From a checkpoint of a small mixture-of-experts model trained on Wikipedia.
Size: width 448, 70.9M parameters.
Experts: 64 experts in each of 9 layers, 64 SwiGLU neurons an expert, 6 picks a token, a shared expert of 384 neurons.
Training: a variant of Muon for the experts, 542M tokens, 5592 steps.
Below are experts of layer 3 (counted from 0) of a mixture-of-experts language model. Rows are named router (the router's row for the expert), gate (a neuron's input weights, with its number), up (a neuron's input weights, with its number) and show model dimensions 56-111. Each number is 128 + 32 x the weight over its row's rms, rounded and kept within 0 to 255.
After each expert's rows: "comes after" lists some tokens at least twice as common just before its tokens as in all text. This comes from a sample of Wikipedia text that the model never trained on. Tokens count by the router's weight.

# expert 58
router [114  89 130  98 128 138  87  54 104  80 175 125 142 129  62  92 160 157 102 122 111 127  74  73 161 162 102 160 108 126  82 170  96 146 185  77 144 133 189 168 178 171  45 157 122 102 136 164 112 112 146  88  90 196  99 145]
gate0 [104 134 124 136 133 137 105 108 103 135 148  80 190 164 123 109 123 173 106 134 142  77  79 147 118 108  99 132 163  74 139  84 120 105 107  77 154 175 142 123 113 145 108 155  91 133  67 169  99  90 120 112 103  93 193  77]
up0 [124 130 138 105 100 116 135 153 131 177 149 127 123  87 123  95  89  94 121 115 121 180 179  86 104 138 119 133 126 155 105 126 126 180 159 138 147  92 137 102 166 105  98 146 160 141 128 165 132 165 119 156  68 159 119 167]
gate1 [129  85 102 148  90 108  92 102 102 115 126 119 133 131 122 114 104 140 114 176 112 134 143 105 107 103  95 102 123  97 188 113 171 109 156 158 143  77  89 129 130 139 130 204 149 115 107 104 100 171 141 131 156 107  92  99]
up1 [161 174 120 210 119 142  99 126 124  60  92 109 129 148 184 162 142  66 138 138 127 185  89  90 123 137 108  84 112  96 218 160 177  77 139 148 159  93 185 147  90 135  97 183 150 101 135  53 162 110 145 127 164 148 157  85]
gate2 [149 109 120 131 135 123 124 101 114 136  89 141 120  80 129 108 161 172 145  93  71  89 150 174 111 104 110 179 136 108 123 152 142 104 163  87 139  95 104 145 155  94 153  91 136 106  84 153  92 119 106 123 137 190  76 137]
up2 [130 138 139 164 172 167 138 122 198 127 100 100 132 126 169  99 147 132 149 160 154 142 116  93  94 145 143 106 165 161 106 104 145 141 103 164 145  89 147  93 151 117 114 108  83  98  70  93 130 175 173  98 106 113 142 177]
gate3 [125 134 132 180  99 175 119 132 152 118 104  90 145 151 128  87  86 162 101 115 106 134 129  92 153 147 121 116 161 113 127  64 112 125 192  97 107 133  97  83  91 173  74 164 163  82 108  81 136 147 171 151 139 166 159 108]
up3 [ 64 160 132 123 103 117 185 115 124 179 134  95 139 128 118 111 137 160 120 155 107 162 111 131 156 159  86 191 128 138 127 148  99 152 134 212 127 176 142 111 115 167 108  51 114 166 132 156 143 156 150  97  69 140 113 148]
gate4 [139 129 162  91 147  67 166 124 167 114 134 124  74 160 112 150 131 160 153 128  79 107 126 132  87 202 156 145 147 142 125 147 129 122 153  83 168 129 106 125 122 151 163  68 131  92  68 159 110  89 137  78  90  94 118 124]
up4 [141  93 112 140 132 102 155 109 130  91 208 146 169 151  64 146 113 122 139  87  64 138  90 131 170 245  84 175 139 130 125 135  99 154 148  68 138 114 140  75 129 174 143  74 111 111  82 138  84  75 118  63  87 148 108 145]
gate5 [121 110 164 145 160 206 146 111 135 141 178 166 132 136 135 169 143  92 126 199 128 180 124 113 121 146  99 110 165 160 142 158 149 126 177 170 172 129  78 127 145 100 122 175  96  73  80  88  74  82  85 145 151 156 113 138]
up5 [ 78 150 121 165  95 121 137  98 110 158 102  93  77  95 164 133 137 118 162 123  94 149  73 139 117 139 168  54 137 118 108 141 141 117 114 156 103 159 142 106 121  86 119 134 147 132 199 109 134 170 160  93 135  74 168 141]
gate6 [ 77 120 111 166  89 138  86 115 115 127  78 126 147  96 146 137 147  76 119 163  96  92 169  87 124  99 163 136 130 141 137 136  88  83 148 176 145 166  93 107 193 163 131 119  99 102 125 169 104 168  96 118 131 155 163 140]
up6 [153 149 102 152 159  89  82 131 160  48  76  94  74 102 161 106 112  80 148 155 106  97 138 129 109 155  80 108 133  63 105 134 118 135 141 166  91 101 166 149 100 118 167 159  88 185  75 133 111 127 135 109 144 122 125 144]
gate7 [135 171 105  98 172 111 181 149  96 118  98 144 147  99  87 126 139 157 172 153 145 171  98 157 109 178 115 136  91 113  77 114 147 148  80 125 152 129 112 150 107 171 117 104 124  63 103 155  36 150 102 132 133 109 121 210]
up7 [121 154  95 157 116  87 157 150  65 152 136 107 184 170 130 124 164 136 166 102 111 163  90 177 146 181 133 116  52 100 115 109 108 138  93 104 154 163 194 183 130 128  84 129 188 107 125 183  57 169 122 113 128  99  96 179]
gate8 [157 104 116 129 138 134 141 163 185 141 115 150 116 157  68 112 143 131 135 140  72 138 111 136 135  66 148 147 158 120 108 106 201 127 140 131 113  99  74 102  97  98 151 167 184 102 135 161  91 111 141 110 170 183 115 166]
up8 [ 94 111 151 160 124 144 112 107 104 123  67  98 169 136 136 123 104 156 112  84 191  98 153 117 156  53 104 138 165 100 150 117 143 114 140 220 160  99 145 172 105 118 128 101 214 137 100 111 149 106 185  93 133 162 136  83]
comes after: ".", ",", " \"", " and", "-", " ("

# expert 42
router [150  96 104 129  89 113 108  97 141 112 158 125 118 116 105  73 146 120  88 141 115 159  69 117 152 159 107 182 103  90 139 127  72 184 126 123 122 145 172 130 111 155  87 130 108 180 136 155  93  73 161 139  92  59 130 161]
gate0 [ 59 139 135 131  93 157 101  77 156  90  69 147 140 105 181 133  74 124 155 177 123 111 118 143 114 137 129 111 174 176 128  98 128 139 143  58  78 137 158 114 130 124 108 140 112 137  88 198 131  72 169 152 206 171 113 123]
up0 [224 134 108 111 145 161  92 191 142 100 120 154 115 167  84 143 162  69  87 127 120 166 192 124 150 134 160 123 111 129 122 135 154 201  93  86 137 122 107 121 145 165 171  99 116  95  77  81 139 162 141  99  93 138 154 140]
gate1 [110 104 158  49 127 188 178 104 145 128 137 148 124 143 151 156 171 151 135 135 139 109  62  87 152 130 103 107  94 176 147 155 159 151 131 143 145 102 147  90 156 153 123 116 146 112 140 136 113 141  78 132 151 134 156 102]
up1 [131 142 134 133 156  91 128  99 133 137 146 130  69  98 150  91 113 153 159  96 147 142 181 144 150  90 151  89 202  96 141  92 137 149 194  65 167 105 112  94 107 137  93 168  95 119 134 151  98 145 150 148 122  83 118 169]
gate2 [137 113 136 113 168  90 134 106 131 138 165 112 142 123 144 154 118 116 116 135  94 128 137 193 104 154 136 161 114 132 129 124 137 149 171  39  35 138 150 145 166 155 143 107  86 130 122 110 105 203 102 134 131 142 145 134]
up2 [143 136 103 124 136 197 139 149 113 108 162 107 171 140 122 109 111 159 161 106 162 117 158 150 113 164 159  46 125 135 132 116 196  73 148 114 133 106 143  66  80 108 121  95 143 122 129 145 166 122 193  77  93 114 105 121]
gate3 [136 171 122 183 149  90 104 159 178 145 191 151 130 141 128 255 107 165  88 133 156 188 150  73 163 136 140 135 139  63 122 153  93 122 116 185 133 121 147  91  97 141 161 113 136 122 110  99 127 138 163 185 133 155 179 108]
up3 [128  95 196 149 166 148 211 132 156 124 142 149 114  67 139  74 112 144 150 151 108 107 104 200 136 140  86 135 134  93 133 125 152  72 121  62  90 122 106 119  57 104 124 139 103  80 159 123 137 150 134 106 132  92 107  76]
gate4 [136 100 182 135  97 136 116 123 178 103 140  88 148 109 155 153 139 174 164 163 130 106 163 142 160 186  70 102 143 147 106 143 119 183 163 115 172  74 155 143 144 128  82 177 116 126 123 133 116 150 103 115 116 108 162  46]
up4 [124  86 193 121 145  96  53 127 187 131  84 107 174 169 137 151 124 155 109 100 142 101 149 128 141 117  60 115  80 166 128 135 143 124 107 112 146  97 110 130 128 108 125 151 141  74 139 172  95 136  97 122 123 137 140  84]
gate5 [144 119 117  97 145 153 111 172 160 111 125 135  91 199 115 102 141 134 147 118  92 106 146  79 171 159 129 168 143 144 192 126  59 103  93 160 178 151 140 118 139 134 116  77 141 132  59 111 168 131 140 136  61 115 129 154]
up5 [129 103 130 123 144 143 252 119 186 116 130 116 131 119 181 115 140 141 125 157 143 125 116 105 154 174 120 110  75 114 102 163 145 123 141 104 150 113 116  90  68 125 124 135 145  86 126 135  86 122 134 202 201 155 151  95]
gate6 [119  48 184 121 162 150 140 100 120 119 121 147 113 183 164 113  94 196 148 148 141  85 135 119 146 165 134 152  48 108 161 133 125 179 105 169 160 111 147  95 146 188 159 158 148 103  73 128 178 162 138 140 175 156  72 131]
up6 [126 141  60 136 147 127 116 115  93 128 150 156 141 126 163 119 126 145  74 152 137 145 158 154  82 146  87 170 130 110  96 125 154 129  86 120 167 116  79  72 131 145 136 129 125 180 169 130  99 130 151 122 108  89 148  72]
gate7 [ 95 154 190 116 185 154 117 121 163  78 153 182 146 131 123 145 139 146 134 165 104 141 115  82 172 127 183 182 124 151 138  75 117 100 141  87 115  90 184 140 115  58  39 118  83  97  93 121 189  86  84 154 174 108 142  87]
up7 [202 160 152 166 150 146 118 121 164 149 153  89 151 175 178 114  81 102  90 126 146 105 149 144 136 118 140 108 132 160 124  78  62  62 151 137 159 137  89  95 183 130 167 154  28 194 104 176 125 111  64  56 129 142 148 136]
gate8 [133 127 104  76 120 167 112 155  99  95 124  65 106 116 166 171 139 133 167 112  87 109 129 127 163 111  88 150 134 129  79 132 133 171 117 140 140 125 109 109 101 157 110 138 166 136 112 127 107 170 130 133 136 129 128  86]
up8 [136 151 118 155 103 112 107 116 160  98 143  95 133 108 117 205  91 131  86 184  62 104 208 124 180 114 144 166  80 136 117 104 122 169 119 141 158 102 110 126 132  76 137  79 130 184  84  72  98 109  85  94  61 123 169 120]
comes after: "-", " \"", " (", ":", "|", ";"

# expert 46
router [ 64 120 146 107  66 134 122  56 116 178 130 184 122 166 157  60 120 182 124  86 124 192  84 126 102 126 139 172 144 140 162 166 113 180 181  91 171 159 145 104 122 145 148 129 103 112 120 127 113  79 140 139  14 142 128 166]
gate0 [124  83 114  87 127 138 168 147 138 136 129 199 125 137 145  96  72 112 122 118 158 170  86 114 165  80 121 130 171  90 126  69 145 101 161 112 129 132 124  83  82 159 132 116 153 145 171 120 175 153 126 142 131 139 140 136]
up0 [ 93 107 111  36  87  95 109 145 101 155 163 156 131 181 122 127 103 145 131 177 143 123 128 132 128 136  87  79 140  74 108 176 125 118 128  81 166  89 145 121  78 162 115 155  82 119 134 124  63 126 170 139 127  79 150 151]
gate1 [126 145  99 140 139  89  86 188 133 180 134 144 134 137 159 125 133 111 145  72  78 124  78 166 135 102 103 168 159  79 149 172 125 118 119 177 179 126 136 186 126 142 137 147  78 135 134 141 123  85 165 176 166  53 119 132]
up1 [146 175 147  83  81 164 112 176 144  12 102  90  84  78 108 101 100 162 116 104 176 123 141 106 125 150 128  87  82 170  72 131 126 124 155 104 122 135 158  74 160 108 170 140 146 108  44  95 143 120 108  90  79 159  79 117]
gate2 [123 124 127 126  74  80 113 105 123 134 179 153 126 109  83 137  78 172 163  57 148 122  88 168 126  92  98 126  83  82 122  97 115 101 107 112 201 211 113 102 149  99 127 155 136 190 100 100 169 137 139 107 144 111 141  64]
up2 [142  95  97 101 163 131 132 173 143 134 109 117 134 112  93  45 147 156 129  24 152  98  93 166 132 134  95 156 123 149 117 148 130  96  98 158  97 158 141 195 112 135 123 167 153 142 158 107 156 161  99 104  69 153 134 107]
gate3 [129 138 156 129  81 110 180 129 101  73 102  76 131 127  61 106  90 129 140 126 130  98  24 183 146 168  72 158 138 173 172 111 168 139 128 183 148  96 125  86 128 105 134 184 157 140 128 110 197 101 108 133 109 132 139 112]
up3 [157 120 119 115 191 152 131 167 113 167 108 136 162 143 150 132 123 178 134  97 123 147 115 144 108 106 181 162 124 137 103 125 113  94 160 134  98 101 102 110 116 115 138 129 116 110 153 128  91 210  95  88 106 131 111  51]
gate4 [139 155  81 110  81 125 126 142 111 169 132 105 165 123 140 116 118 103 143 129 119 158 134 143 141 131 136 143  75 112 131 110 122 139 133 124 108 200  80  96 152 132 155 153 132 149 133 148 133 144 147 179  64 128 138 115]
up4 [152 154  79 108 138 176 136 112 130  93 117  86 148 153  98 108 118 131 155 123 169 188  78 109 170 146 179 131 191 162 141 115  47 112 146 147  98 184 124 180 142  98 195  85 124 149 131 154  87 162 125 132 146 102 156  97]
gate5 [ 79  97  71 110  85  84 149 106 151 117 191 114 139  97  88 116 126 117 118 208 187  96 140 126 106  97 116  82 124 118 186 219 110 159  81  92 134 159 162 147 150 187 116 135 137 134 158 138 151 170 184 168 112 109 183 107]
up5 [183  75  83 151 146 177 119 141 104 166 132 163 144 102 173 121 190 151 143 124 122 109 139 129 118 114 124  71  78 121 152 179  56 112 121  93  86 143 115 100  78 115 126 136 110 172  64 142 179 134 163 131 192  27 187  81]
gate6 [156 115 121 111 124 120 107 117 110  67 123 176 109 124 131 143 154 203 108 112 151  69 141 149 183  97 176 178 133 137 130 122  94 153  81  79 107 107 141  69 103  84 159 162  98  81 103 145  86  89 104 153 107 100  87 138]
up6 [101 151 128 118 157  95 111 161 107 146 112 147  94 112 189 157  95 124 153 168 144 111  69  94 136  65 108 114 135 173 121 157 205 125 151 138 131 179  95 158 202 139  81 126 137 122 163 176 132 137  96  43 147 132 151 114]
gate7 [123 126 104 101 150  79 194 150 158 134 173  89 106 106 119 140 107  94 161 158  44 172 137 152 203 155 114 134 137 115 148 143  81 142 131 118 157 147  82 146 143 159 152 114 143  97 161 120 130 162 121  91 147  88  59 103]
up7 [ 93 136 139 152 115 128 129 116 143  39 108 133 102 102 110 134 109 146 113  98 102 136 133 115 120 127 110  97 111 137 132 104 146 196 119 142  57 137 131 169  93  56 110 125 161 126 133  80 164 106 121 137  75 157 137 186]
gate8 [126 145  96  97 173 152 182  59 106 162 150 163 106 134 167 194 173 148 180 193  64 166 113  93 179 110 107 147 120 107 145 125 145  57 123  56 150 128 112 116 144 130  89 184  92 146 177 141 142 122 118 105 158  91 123 128]
up8 [151  85 127 162 163 117 162 110 156 111  87  82  81 135 189 115 159 135 115  91 108  76 147 111 164 119 120 118 183 138 145 105  76  94 102 111 136 150 107 143 155 102 119 159  71 161 111 131 102  86 142 119  95 162 145  82]
comes after: ",", "\n", " and", "s", " well", " However"

# expert 40
router [117 121 114  91  97 132 125  86 169 149 140 159 131 175 124 116 135 135 102 118 133 173 134 117 132 127 123 143 113 128 131 136 111 198 122 151 170 152 134  69 107 129 117 160 151 160 173 157 120 120 139  90  88 100 165 129]
gate0 [147 107 184 121 119 138 150  90 135 129 186 167 120 148 152 159 113 134  36 144 137 132 146 157 145 154 156  99  91 129 137 120 156  92  84  91 162 169 163 121 171  66  90 180 110 161 109 124 169 153 125  91 177 169  99 143]
up0 [117 150 101 163 126  94  77 157 126 114 115 145 188 135 131 108  77 164 145 158 200  60 106 116 176 134 122 112 132 174 177 112 135 146 129 136 108 179  95 168 115 110  61 124 126 180 147 127 178 103 160 114 128 121  95 115]
gate1 [ 80 113 106 129 109  96 107  86 177 165 116 134  51 131 151 168 170 139 144 101  99 202 134 121 114 158  86 109 111 104  59 133 108 141 124 101 130 153 136  87 155 124 167 166 139 133 119 176 178 124  99 126 112 127  81 136]
up1 [112 121 147 127 120 114  90 153 168 125 131 107  59 199  51 157 150 109 126 136 127 187 160 143 139 199 125 127  82 151 112 104 104 148 131 152 141 133 155  86 164 151 156 125 131 124 116 149 208 119 163  92  68 157 137 145]
gate2 [156 155  85 150 137 124 162 173 184  89 150 146 133 153 159 126 117 135 134 161  97 107  75 165 130  83 103 131 143 100 152 145 118  75 133 165 180  90 141 125 121 126 164 170 199  95 144 122 141 132  75 109 115 134  96 122]
up2 [163  95 106 120  94 105 131 128 173 106 199 132 145 174 152 111 141 133 102  83  92  70 106 131 107 101 115 138 121  17 134 140  96  83 142 109 107  97 154 110 189 103 143  42 186 120 151 108 146 140 165  82 133 138  91 147]
gate3 [144 111 161 101 140  87 160  77 117  94 175 103 149 170  73  92 108 159  93 137 193 120 144 128 132  97 114 113 133 102 133 141 169  91 146 128 170 129 148 154 111  99 147 144 189 134  91 147  47  88 155 162 140 131  81 176]
up3 [113 156 150  85 124 134  80 151 146 138 136  96  99 173  86  96 133 155 147  77 172 104  66 128 170 182  53  88 121  79 110  86 155 129 188 106  61  87 146 103 105  97  86 161 171 115 157 136 110 138 184 114 139 122 130  98]
gate4 [101 170  98 116 127 123  87 143 122  74 111 128 147  97 127 110 150 144  77 146 156 131 133  73 107 123 167 171 136  78 112 142 109 132 137 110 180 102 101 100 109 164 182 132 157  87  95 115 105  62 128  77  51 151 108 147]
up4 [104 202 141  95 144 202  90 129 114 122 118 117  74 160 109 104 140 158  72 147 103  89 176 106 157 111  80 156 117  71 108 162 126 140  94 144 101 102 136  79 154 144 120 109 100  98  69 129 118 138  74 106  78 147 141 104]
gate5 [103 131 134 124 200 132 121 175  80 134 120 164 147  73 171 192 121  75 168 130 149  93 108  90 182 138  98  92  72 150  91 100 131  93  54  88 119  73 176 111 101 156 137  96 100 122 147 153 142 108 172 110 111  43 164 147]
up5 [161 125 101 160 117  75 104 147  90 164  96 142 123 118 123 176 102 113  99  96 146  71  60 107 164  90  93 120 106 192 138 145 114  76 113 142 136 159 132 127 115 134 102  89 150 129 131 155 164  95 191 193 146  98  93  78]
gate6 [117 128 160  98 139 102 148 158 142 141 146 127 154 149 197 134 185  89 137 111 113 152 126 110 158 168 120 122 108  68  90 116 112  80 119 138 127 157 115 182 161 193 166 212 135 145 131 117 155 109 123 205 104 149 123 122]
up6 [142 114 168 179 159 123 129  83 110  83 177 100 137 161 119 189 113  95 118 101 172 130 136 177 140 107 147 121 107 167 163  89 103  85 151  99 138 142 138 105 120  89  80  59 109 112  53 189  67  98 140 119 134 171 155 103]
gate7 [136 171 136 108 141 118 146 178  78 121 136 147  99  87 143 124 103 221 113 154  95  56 106 159  88  77 116 117 133 163 126 131 164 117 191 144 172 125 123 137 119 214  82 126 112 167 111 144 102 105 165 103  92 111 186  76]
up7 [120  89 146 139 161  58  97  80 144  97 135  94 151 132  75 146 132  66 126 127 141 125 142 152 174 191  89 180  87 133 122 117 218  39 137 128  64 169 151 143 142  66 176 161 154 168  56 142 108  96 174 128 142 134 125 147]
gate8 [ 87 112 124 130  54 141 139  57 130 122 119  88 151 128  99 114  80 194 136 120 100 119 147  98 136 124 123 207 155  97 147 145 103 216  95 126 123 150 157 177  87  87 181 127 168 121  73  98  54 155 139 122  75 100 127 129]
up8 [155 137 138 168  68 139 167 181 128 156 183  55  78 151 145 171 152 198 187  98 155 169 176 141 111 113 113  94 143 106 116 111 155  47 180 114 174 188  96 155 130 105  81 120 157  98 137 207 175 144 134  95 139 144 138 105]
comes after: " |", ",", ";", "|", " in", ":"

# expert 33
router [107 125 126 158  95 131 181 115  95 174 152 114 105 143  64  82  92  87 125 151  79 179  84 100 131 125 110 129 162 127 184  69 147 152 187  93 171 112 165 142 129 116  65 128 118 164 139 212 122  84 153 173  40 116 147 110]
gate0 [139 160 144 163 167 151 106 156 128 129 131 109 120 126 104 109 129 168 114  74  86 147 160  91 112 147 134 113 122  86 110 171 107 128 118 137 100 151 139 131 106  82 132 165 174 123  98 146 132 141 118 126 159 126 151  78]
up0 [128 129 157 120  88 102 171 100 160  82 149  79 172  46 167 143 146 150 139 126 203 136 138 102 154 121 195 110 104  64 121 157  56 140 115 140  80 135 171 146 156 164 134 119 191 108 134 173 134 129 170 104 132  98 137 135]
gate1 [143 100 166 129 102  79 142 135 181 133 163  97 132 114 172 153 125  81  98 101 148  78  80 118 152  88 169 167 112 117 170  94 121 153 108 128 123 163 124  95  95 176 117 187  95  97 138 143 119 115 100 126  90  59 206 182]
up1 [169 130 145 156  77 116  88 172 157 141  93 151 155  86 140 112 130 136  95 129 138  97 107 153 175  76 130 184  84 126 142 117 162 146 141 127 136 147 117 112  82 125 105 169  80  80 108 105 106  90 135  80 157 125 200 208]
gate2 [130  91 133 140 102 168 181 139 120 145 153 152 130 139 124 107 106 127 190  90 105 117 128 118 109  64 164  86 142 214 124  79 168 151 148 143 113 115 171 137  77 191  83 128 162 153 100 136  85 130 142 169  63 151 142 121]
up2 [149 125 104  94 127 150  82 143 124 137 109  68 129 139 126 113 172  99  42 110 125 171 107  87 158  80  73 161 168  88 150 164  93 127 115 124 138 107 120 171 153 128 124 107 109  82  91 113 121 153 155  53 186 138 152 122]
gate3 [ 99 167 133 113 129 136 138 135 145  84 147 130 103 113 174 117 118 131  90 128  79 137 121 163  59 108  98 151 155 181 138 124 171 171 128 138 132 105 104 160 106 125 121 111 100 158  86 174 126 146 150 140 139 115 143 187]
up3 [161 166 131 102 115 142 130  93 149 115 113 117  76  86 150 117 176 136 125  94 120 159 140 142 119 124 145 105 100 158 125  81 141 135 129 112 129 123  94 143 118 183 133 130 105 138  88 210 125 159 127 138 113 112 159 192]
gate4 [117 125 145  50  67 161 119 159 119 137 162  89 138  97  86 139  92 137 128 104  83 108 134  78 180  84 116  82 191 146 179  90 117  93 137 165 179 136 101 159 171 138 110  85 116 120 142 163 136 120  96 125 134 141 104 119]
up4 [119 117 103 101 150  93 133 162 125 123  97 176 146 118  66 126 113 120 104 110  83 109 144  97  90  74  50 188 153 100 162 172  87 134 162 115 156 128 109  97 166 157  89 152 107 144 127 150 138 158 128 165 118 131  42 147]
gate5 [166  89 157 126 135 125  96 149 182 136 189 220 120  93 178 147 186 137 189  59 136 136 167 142 124 246 184 136 157 149 103  89 162 103 157 122 154 167 143 131 148 153 110 141 169 133  72 138 164 137  93 113 156 167 108 139]
up5 [ 67 105 175 113 134 147 135  47 154  59 134 139 141 139 164  89 167  80 171 126 115 176  74 143 117 135 188 151 174  89  76  69 163 161 182 106 127 172 168 121 164 114 114 164 137  71  86 122 132 143 139 137 115  74 161 157]
gate6 [157 113  99  58 107 109 164 189 185 190 139 162 133 132 101 125 113  99 164 114  86 114  65 117 149 178 163 171  78 148 130 129 114 124 137 101 132 175 142 181 152 121 113  93 144 100  66 185 173 127 119 169 115  77  64  98]
up6 [130  92 102 184  91 142 130 115  92 102 165 101 115 106 143 116 130 160  97 113 139 171 102 113 111 128 178 152  85  83 163 165  97 122 154 119 125 153 198 100 177 160 143 151 106 139 121 141 110 101 145 135  90  94 176 152]
gate7 [208 142  75 128 159 125 150 138 110 140 142 132 113 188  88 109 119 150 149 141  83 118 168 132 157 130 184 105 157 134 161 123 134 137 141 140 105 161  74 111 107 152 113 108 160 100 185 224 140 132 121 122 103  72  65 146]
up7 [146 180 127 119 153 132 164 110  66 197 110 173 124 146 120  71  91  86 161 111 153  87  53  92 193 190 131 103 171 127 149 151  82 121 187  92  82 102 102 151 100 140 112 137 158 146 135 178 129  91 130 135  76  82 178 177]
gate8 [110 145  90  84  97 109 127 142 150 103 119 137 124 153  88  94 146 129 151 121 109 117 115 120 204 105 106 112 146 170 199  82 108 141 126 153 116 184 129 125 141 163 175 144 111 174  95 116 175  92 105 125 112 124 187 108]
up8 [113 101 107 142  92 139 112 198 135 150 152  71 104 143  96 106 138 150 150 118 152  78 167 116 116 128 149 123  93 115  99 197 114  97 139 137 170 121 109  82 126 155 118 104 131  38 138 106 114 117  76 125 126 114 116 161]
comes after: " |", "\n", ")", ".", "\"", "---|---|---|---|"

# expert 60
router [126 147  79 105  81 122  96 119  89 107 111 136 133 119 114 110 131 147 138 112 137 110 103  65  92 125 128 103  92 113 148 176  97 163 115 142 111  99 155 116 108 156  61 115 131 144  87 139 104  47 182 118 118  75 193 149]
gate0 [107  92 105  88 112  97 133  64 160 112 128 186 161 148 111 114 146 134 109 149 149  80 119 156  80 140 113 123 163 115  82 158 104 134 118 158 201  70 134 127 167  82  93 169 152 155 115 163 143 115 191 102 150 144 134 130]
up0 [168 118 115 127 128 129 121 122 126 148 164  97 140 140 124 180 159 121 107 173  37 126 159 155  83  95 130 136  70 110 160  69 118 136 132 160 159 141 119 128 120 122 189 199 106 149 161 145  55 129 109 109 106 127 139  99]
gate1 [ 86 129 150 124 100 117  88 150 110  90 147 127 124 148 119 167 118 133 127  88 126 117 107  90 162 115 159 131 163  51 102 143 128 148  90 123 179 135 110 168 105 187 110 156 123 173  38 113 111 161 144 167  81 168 124 131]
up1 [116 150 156 128 109 124 207 109 107 166 101  70 170  84 174 131 184 149 151 118 143 144 112  96 158 183  89 120 151 125 145  52 125 132  66 111 154 142 133 160 131  99  99 178 163 109  75 166 119 106 137 114 149  63 121  98]
gate2 [171 119 125 108 102 141 141 120 126 170 143 120 148 130 101 122 108 149 149 103  97  65 126 118 167 143 105 140 110 120 175 180  77 146 153  73 100 111  66  11 149 110 195 116 125 193 150 146 128 136 108 183 141  77 131 141]
up2 [139 123 138 116  45 127 140 197 158  53 146 126  88  84 126 120 157 125 151 148 104  99 102 112 131  83 120 113 167 175 162 129  91 133 189 150 144 167 222 148 149 113  94 152 163 171 139 121 176 142 123 166 134  90 139 145]
gate3 [144 121  84  99 136 102 139 137 216 144 120 125 157 125 110 162 170 123 140 100 149 138 181 130 129 125 125 114 127  99 161 122 150  84 126  94 106 177 106 113 129  74 127  94  70 122  72 140 108 114 133 174  96 164 123 141]
up3 [148 134 111 126 145 153 107  71  74  46 111 138 113 125  82  79  31 136 129 157 128  60  82 214  89 128 178 168  99  76 177  82  58 118 148 143 132 133 155  80  84 179 203 171 111 124 165 186 109 109 173  74 124 125 112 142]
gate4 [ 97  80 160 103 133 100  92 119 146 156 143 159 144 144 176 115 123 127 201 120 119  98  76 183 139  87  87 114 100 119 105  97 113  88 163 160 111 178 161 155 147 123 158 164 139 137 180 155  96 131 128 171  98 157 143  72]
up4 [150 115  81 140 125 134 151 102 112  77 180 122 114 137  77 121  99 175 100 139  97 131 166 140 132 113 101 111 104 110  78 119 175 156  94 120 130 100 178 114  46 148 120 125 116 125 184 112 163 132  96 148 164 139 143  61]
gate5 [136 129 146  75 121 154 133  91  81 151 125 189 158 185 151  75  63 167 115 131  86  44 122 177  94  55 112 120  97 130 109 113  96  97 146 103 109 106 157 106 182 135  89 156  49 143 121 141 156  85 116  82 119 139 106 162]
up5 [110 129 141 123 103 118 148 111  58 149  39 153  99 121  90 187 113 145 143 136 114 155 140 139  75 115 166 169 130  95  83 102 106 143 135 140 107 185 149 118 139 167 105 124 116 155 188 136 117 122 105 165 130 153 129 148]
gate6 [131 111 153 118  88 127 172 184 139 176 153 108 167 130 194 165 130 168 125 177 112 133 116 109 128 137 126 169 185 106 131 105 133 136 164  93 158 142 122 155 116 180 124 131  95 130 105 200 117 110 117 181  96 117 111 142]
up6 [108 112 130 136 133 160 137 106 131 134  86 152 151 122 114 116  96 127 104 134 120  32 106 148 139 109 176 118 146 157 137  80 102 135  91 165 166 171 163 124 177 115  93 176  77 152 111 113 164 138 155 106 107 126 121 153]
gate7 [124 207 150  91 111 113 159 124  84 136  88 115 102 158 172  68 151 157 116 138 178 103  85 142  95 127 143 119 111 150 155 119 192  87 144 143 151 132 109 189  98 153 119 154 139 202 111 113 109 125 164 124 106 102 118 151]
up7 [156 125 146  89 140 102 126 124 148 174 154 102 187 150 112 147 148  99 134 101 165  95  86 178 128 182 124 157  96  81 116 154 141 133  96 162 115 190 141 165 118 136 105 137 155 146 156 149  97 133 149 114 149 127 176  89]
gate8 [166 116 140 136 126 126 143 131  74 171  79 164 129 146 122 141 122  94 134 114 183 118 102 126 152 188 106 120  70 134 123 148 131  94 148 123 143  80 113 125 137 164  71 125 124 124 150 171 108 145  99 112 143 122 161 124]
up8 [126 102 146 170 160 135 146 149 101  98  85 108 139 116 130 128  92  63 104  88 148 160  70 146 110 121 129 114  84 170  53 152  79 120  57 179 108  97  87 122  74 103 145 183 150 126 100  82 158 158 147 104  83 125 112 149]
comes after: ",", " |", " the", " of", ":", "-"